From a checkpoint of a small mixture-of-experts model trained on Wikipedia.
Size: width 128, vocabulary 8632.
Below are experts of layer 6 (counted from 0) of a mixture-of-experts language model. Rows are named router (the router's row for the expert), gate (a neuron's input weights, with its number), up (a neuron's input weights, with its number), down (a neuron's output weights, with its number) and show model dimensions 0-127. Each number is 500 + 50 x the weight over its row's rms, rounded and kept within 0 to 999. Numbers have three digits each.
After each expert's rows: "mostly gets" lists some tokens that are sent to it at least half of the time; "comes before" lists some tokens at least twice as common just after its tokens as in all text. This comes from a sample of Wikipedia text that the model never trained on. Tokens count by the router's weight.

# expert 11
router:419413494401519491462410590449402464525511501408484456476526543501558501556444485511473549471466496525583502516524502483491570540426523514459524430495537530448469381508562543486592437518544426377514465532395473422491511447528574540511571573428490387608516507509507558500484541488530464469491542398517499513425578527506538492445570513462562397455518504517528518469451497536554473518537
gate0:422442554445531435431479482483537506555541511400509463568587461510583585506511541519456597526502515503507497521455450523416413507485414558554491500488459591545456487443611517411503438443559397491466547511496501507573512481436422588516498562421467430554601487507454473496467507533447574541478470465520477524454596563503524505544488470521441552413525545493551562519479469606547512419505
up0:488520521561532521490532543520497530504516404536490475521553491474520602494477551536475464502474475561487591396598417486526538494532495437547358545434476525492391529521416488482550528567389489500517466474615472447480432497569487457506485469442552550424492476430437453471474373524592478526596455521464559448565440492578525565538486483547557481545565560537473457513440500573536531480517
down0:473405469416427473481474466547554483516526458467505496538460539581575432442437479516535522491444504461593424457464515521504528482555477505470552440498524558503559508482570500448568552478553415435481519431422558505534535408579574551522435444558505463564528559512617545457459513539566482504474551492447432505518617628550452522508508541443444406442437423485450484472455497458470522507595
mostly gets: ").", ")", "\". ", ".\"", "\".", "information"
comes before: "\n", "\n\n", ", ", ". ", "The ", "–"

# expert 48
router:517486470466496486420513547534471507518564467496416470457540570480587443493476429422505493431481513461497423491539407522533531534417592527408543466428447565411535483553492530438526535513485493381447449540413461458445455396477508485451560525451470488530554571540407550557505600502574471471489520474525499519509520431481499466528570396449522450520517461592584419451592479456527502552559
gate0:542404541502492470573478535498514519503580462526496481489439423514517477468525511475439409558424546485475553602401546530473497526513507547465413446512599544532575582445351527515587512546420474557488529497448495544456515626480501502466540552456525444508554620560491498498529469511590545591446521469537579468493506551546448544445518430467540437497476553509504410585485458488508514556526
up0:557487340420452481516435449460500482511508511453498506563484530497450505490496435416526512549446505587531612552520512480521463453596533500481458566524535451490477516464464421516562474465550495485540484551527601494381470536559465464446492490492583474469471425511503498472492407454464589545441454518431534582446472614394478552396501550584497542458440489474481475589523557505473482473425
down0:561463394433475547539333479438548460500516522404536516441551575451512528479482472445472513544441547568457539590554533474424443507568531571536479606530474419474453522500534424516507468527543488509639474484503489548451498541516430492469461522447561441511527459489507505534451421518476469550494527444520513569480510587454463572466412522553473534414501446466376501520452484539476468427450
mostly gets: "with ", "between ", "during ", "against ", "for ", "of "
comes before: "the ", "a ", "his ", "their ", "its ", "this "

# expert 60
router:538443533465515455454514535486436461545626463515479533551517509485592518513484462440459550503448528401504434515541497546452529561445528453445497471476524552505463451616504407467528554522499433485414388539470503513420519404441550523385566563440511446523615618532440510522453536524555538453524544482574482530431562436569513469462549433471495489482503431560513444492487461468499506605501
gate0:518568394554450490519494514435467585473551482518524510531534487540499432481549385494536524496469528505436476508517455444431504472475461460479540497520439546550495514458540408306559518531580543507488445559518521567492438536408427463485560484423514517542575540624463574490492484476548551505478456548518520506552539481536493511447519484522552586616537461450400488441553536432477564541418
up0:523567461507460499401470478440436686464421500467544489471523510556416404478477405493563496495500517475511400443513487518527497431470516479421509533521497528498489510437476408402544529476521507541528413536530603555439507593491449483498557505550518495489517526620470532456530476472510574491449472547491509504475510589527443472453504474545478523624559466443478428424597520466477546569549
down0:442521522475461491445511445467477438508512616478454459552521569559516446526532553503721542492627495473366551506499412429557418554459458469510488443501493493575429456480502573506436516500462523611487469479540497549548569467501485511502459513525606531539489487504526514453447421493529495499512496480596460517512510545471520455489564521513530432474554493505451432500475535359522479531520
mostly gets: "In ", "during ", "After ", "within ", "On ", "During "
comes before: "the ", "a ", "\n\n", "his ", "201", "200"

# expert 40
router:484546538461461481466440553549433476548566471502542516548536542531529581523403465390445458419482541471481528509536415475441488490420555453444573369495432495490465455535524408531567496530500446422508515504415492502542478438473479625479538558423509469592560626531477506565478525446569506477487483465572516483472506477506473603472582530431537490469496476556599448421537512523526460549474
gate0:460398458427511602470530414560496502459449454516430433616553516525509496472453478516539504439442427456504602546456439479535571453526441386484495519497406488508514411514485436563582496542557486479475516588440491484485490585543523481494442528569541521580526473478477531570517459504576516578526445487499472562496550495535475506429521436385421532559540469588391559532500446484456507483532
up0:513480505534510524566464518553420492506432565557459439580534579566476455518492488469503516466516500490485547515381545455528486471555510458516510409463500473381491529488461426577490443512514631495499559504523483602434509346505481468519443421531582473463489559347501453530466607456486524497492430475547453500559559427536441517568516518529557551393476461526470528549464484501453473457504
down0:505591489422452483571545456495467468430578425443504522513546512520408493438499459526517444410517616502506442531432489447518468541452498529453448529517479505602520469535456490493511474516487485588402551519452441464417427466606523556490525481522475438431481533578503551492520546521468548520423574522551531401570602403519503447598493474574498449483474442381430491539476460524561518477499
mostly gets: "became ", "As ", "when ", "because ", "while ", "become "
comes before: "a ", "the ", "well ", " ", "\"", "he "

# expert 59
router:459486560514491394512450535562417468505525414526502498459482514451516581554465420472509471467534566465572485570493416430463535515435516460398481462490501475486537444496543418466533480578463473537439443536438463416385455492410466536476563508441530402558512554569474488459463543434526503539570516505486545560475557451532409532460589482432533483455497472461482461400433455495442467495635
gate0:560465472579462540487537463539454497412481510564461409502514426466539547429559402525407469462440559450400432569459498438498468525555413509568528513552441500501513574458521491488562497448396457520444541481563570463518516540509500534552604412414487439477515467461488475564502532490423431463522548454532432449423501519485538395586511490521539516437565557503508474504500611464481497476590
up0:472502549509503466486427582426476517444538468475488547519438536458463509594508615443544394533506489405533562422427498541492547439461614488560478554541547523396536479572445526540481523487572618585529485446416508526568548523582442488458378479595466517520566517542491504528556500525479484478549561612514505475579482501538475533491487534518485513546454545505488463531536436546549543548426
down0:446494463551452425569481556550497543483524505477393485479517547488509439528528558395421559541439510541567509462582549510413446433522490464515579442491464547549447391556499538475499547513406516484561503530533565493602470436487520504466514530496427523478542530493485443566512516594533468389527409476505569454462587464453414492499479379589474519508517509508584451474491433449569525416480
mostly gets: "He ", "who ", "she ", "he ", "She ", "they "
comes before: "was ", "of ", "is ", "had ", "were ", "has "

# expert 47
router:515492551492488454466394533549478506589555487535423482522483509492661542523547431475516448483504481432518425545539495427445483508488461527445566440450481580451533473562483448452560512558469449419437451551411451483487483422394549597500565577485503519547467584491492520519442560583555492539510519491567513448481503420509445550513603442436517472420510516557541426493476478416458492572540
gate0:503548592401470374502461541588409462493543478528538483548511515501508469482557504623489507425488493519471558511496510527383448561484529518459480537469518476587486570562504543445518539526452496411525487584457419519484501453529457505555543613529445525502492484546543598486566526384529466557479567455585431538461510490544460450604605494485568466487498459490534445518507474475437463589558
up0:468432484526474499512504562495546542513433552478447512443540504419573528519445449499470562543473471527579444520476487458452552543563480455454495374482472442608417463644568518495574547547485432539410464469505604486562393489513577522495499479491603476567587575489610538457476517630537432498464537502463543495481487495515423491506497506473456503425496491532477509485547549517425518563459
down0:516548560532534440360420543495442500617589487530482453559448520441560463552556503569562482503499530535449491495452538528496470491550509491516548497515541441550544562537593512521576544532436486444515581505445487516534532442494524484564488500477442528501454504636520526607517432469546469607390516505617435556458489490520388527541573441467518553487481546438490508547454518486405497542523
mostly gets: "have ", "been ", "has ", "would ", "took ", "had "
comes before: "the ", "a ", "to ", "be ", "been ", "in "

# expert 28
router:434451487485478479512415556461456508451488432441479406510568535557552466542493422432521517544488587464522509503526550415409546514542466524455520491431483479502557493575610541409524497537519496442426500559489412414493506404465458581472544544451512487552557527602511506505475529498463400444501516414547521407471609482430520474487442506478522424414466500495588409453592470503470497543519
gate0:466443463488523469517479408517441512467430526493494498478433503533474557503540502518511503530431465452533441472507455515508549523424451574531553517532515535414550583515600424505482518541537560459467532545446485454516560512421557454464500423467481502484575598548525444480564553579501562439351605524512492534623427532554477489571398569541466486427559497469544421542518507417408483458539
up0:543565412581537460509514510484446498594608424542547502493500551496456593491580439531479476597449464482515443466473551514477534549535632477505513453478605485529477508466435538446511501407517470413505423542519543565481479539565405421439442554514539457395501470467492488592539522428429461554489476533542490494433493513538575382497488496428562488479469486503481400554479518480507424527519
down0:632514456468519537474564484500454516528486541465560462489379470506411483522542492495562584523485495530535402471469524460540448581542621566463558593453476515485543577458514499459582470483463465514485449486579546512486545479506473561510507521442527412493514497468485498492509513426512518469442586477464552527517527412602572551443569549490649564527564498477514409475465558432485522410572
mostly gets: "ation", "tion", "ement", "ence", "ity", "sion"
comes before: ", ", ". ", ".", ": ", "\" ", "'"

# expert 3
router:475494501468526436448504617513455440530559471475478452554543548474573514546444479536484450556545512433531517594539431513431510574441508546416521453491532490445596474502588519523506550589546443483497452544500538445432489510466469543517598556439444405500499471480510491542423512473502455503595541464595654559464496500538381560526521463446520555456440421544459488486434488445497489533589
gate0:470457501585444488489491542387457409522492406427394493417544476513490548438489519485454494472531499534464530366512528479496422504499475524508523525519519514432540440418465465402433474525542452492485507485526410476411370518550471572407528406530488465421522498514468421552432480415581500519506449483437485535454493490556460520482548560586477450419375502506502553465501526520494532448524
up0:494524442496573474463517521565438529436502506508527488420537539546475503477475436474525623536497503531444518466452443590505537543592598405531519365581430449514509446502584448505547462471545490390533531525563513579527562558468541439440499532542475538575504512506454625454399490529511504504530562533438493547519492482478551551530465433530606508507503603501527485577505456442543484588535
down0:453471454524421535551410487533501544487525517503469562550552531429540478493481513568554533553442536464540475479520450494456504458507595497495543481492450505561474573541461524512479560431494484551433449488490460542523586375527554534572529492491652545551475436548471584468442463517516521507507596434434549564499466527480534526570513588497492610450501500523451466533394444357484473624487
mostly gets: "District ", "List ", "club ", "District", "Candidate ", "Award "
comes before: "of ", "in ", "and ", "for ", "(", "was "

# expert 14
router:519536562449526452522484500519477473571518478489433504459456491512597546546482456465507442440493554425499476554563380508490553525505484520430510417473405565520474466576540478520558564505536438435448350614527477541475411525505488531503499557399515483513509571564438516581487500608487469388472509434552607485449535490530501533426501422508440543461486412509493403459525478449527478522512
gate0:564467510567528494480478503591568513533519541469509432489480443514492572472501508478437406478477440483608508514528521456442524522578382465482479507559473514547516490439422458506449643519603463516451472491570528503402498474396518498431562477618533488468522411492479562520553538530509508394478543462623565521406396528538463466497438485476502533459514498447443470531475593441482473508513
up0:537507484423450494506527491443458462489493525516481525557584550450550434438475498541512598459579532468385436511515414547542493460554623496450529492395520483421554489523474519477485446479494548531581531518420487473519448487523521384525508511504534503551437517546566548398370346506423511528538491522490444532603500446486506531523474510503519507597541535467573483564513523541595552513452
down0:516541464485524478521472564412460509472480516472446498502445636540480399496405438507459491571510507527515479501536535311433557424433561531488454415520488494490504513460547431486587470472482444507452539511472508484518488460433457607545547574486433569601545509433458534528490442477482471465487477539509465505575535528464522600446488449454530489422436485608544484445526555523545481415431
mostly gets: "11 ", "10 ", "six ", "15 ", "third ", "14 "
comes before: "| ", "|", "(", "years ", "km ", "years"

# expert 29
router:469524530482543452429497563487435458508461531518445465512548612502569552594482455510485482534505521354602521523488497493497510450409501496476494441505490499459580483602565444518597506562502506379449397478500504473437490437429465518522534497424483443569517471494476499533421491531550435457629481465567623499447513461521429498515550492428447516404521433517458469496470442446483489565532
gate0:498506471444396448437538501446514479569445638407491538434517496488447389498527483505502450523419550457527512545490579538568524531519509424441561492516580561509491404560535525453437462556510464509495535471481448458440531487476517429508347518538547463594559480504492449436478481527411455517507543491422440492470504479512423512499423499445461545516523410520597435588559522543478488553434
up0:492456395475454524473504530437552510477487495405445545542420445570467408507511462524538545501460471527430525435541506568397551492454503507557600485387491539463521538522571434459462458454538521518434570409545543540497521566447527524478473520551460466481608430420539501558425481506507529514436423560515407424392529527519548478441474510563414498535564551567408513444453519522487519516464
down0:432466461532521511578617472434546484524455538384452528450404434576516496525512549452503467538496447548443511507499389545552487480554479478530576498473619493459509479450473529472534487563518463472356445442492539536527517405472562562429454538568535495531580516449606548482448561516564537504462455511478487515438529512557467475459503512533454530598440449614474440480500551476547513576454
mostly gets: "people ", "ations ", "members ", "votes ", "tions ", "action "
comes before: "of ", "and ", "in ", "to ", "for ", "with "

# expert 57
router:471536550465495429475381518545488442499472551441481464566447517623606543523521515504501431549512563408540503514533462478442470535516511502411590463475425540485544469617554420509594512570475494441488431534427463457439407421474494459478537510515491481538555532453485545484474542596509508491518466488615467487497525406588451592481603521422496467444479528528528454453494487465459512488580
gate0:514384540498447487460492538469491517449517508567507448596410498507572525350600593515516450468485535429482597516495557463551475542481508492442461537476495538499445501448517594538485367493502575536569470531471506450547472507509479496449433582541518559545504426501437496598567644507500485454520461525545503467424491433472546569440483549462531504446488435510445480451506533461429429552481
up0:537415553444405418508534440575494528505455560529465556534527567547587546466493513505465527493570472513336544514433495496534526465542551501439554473517506504423453524497495463528522399498401495431452540563521603582415513494573537491469501571445545429372569455451439474557452606478424527481539489483503591471484510502451558575515508503478496532441486416437505479476518489464459523488472
down0:522515528509469534462475516479506538348504490500534547519503546548511444566409521623523397538466436485501447479548471533440408420510523519578521482500560494550510501468548463598437395476571504450487417490463573461542389488479534537517508608439612479574512506545475472542488577462512569480565513458473479437545530434532456498509560528506534549515446536585412442479531540393490461520486
mostly gets: "would ", "took ", "could ", "began ", "did ", "moved "
comes before: "to ", "the ", "be ", "a ", "in ", "with "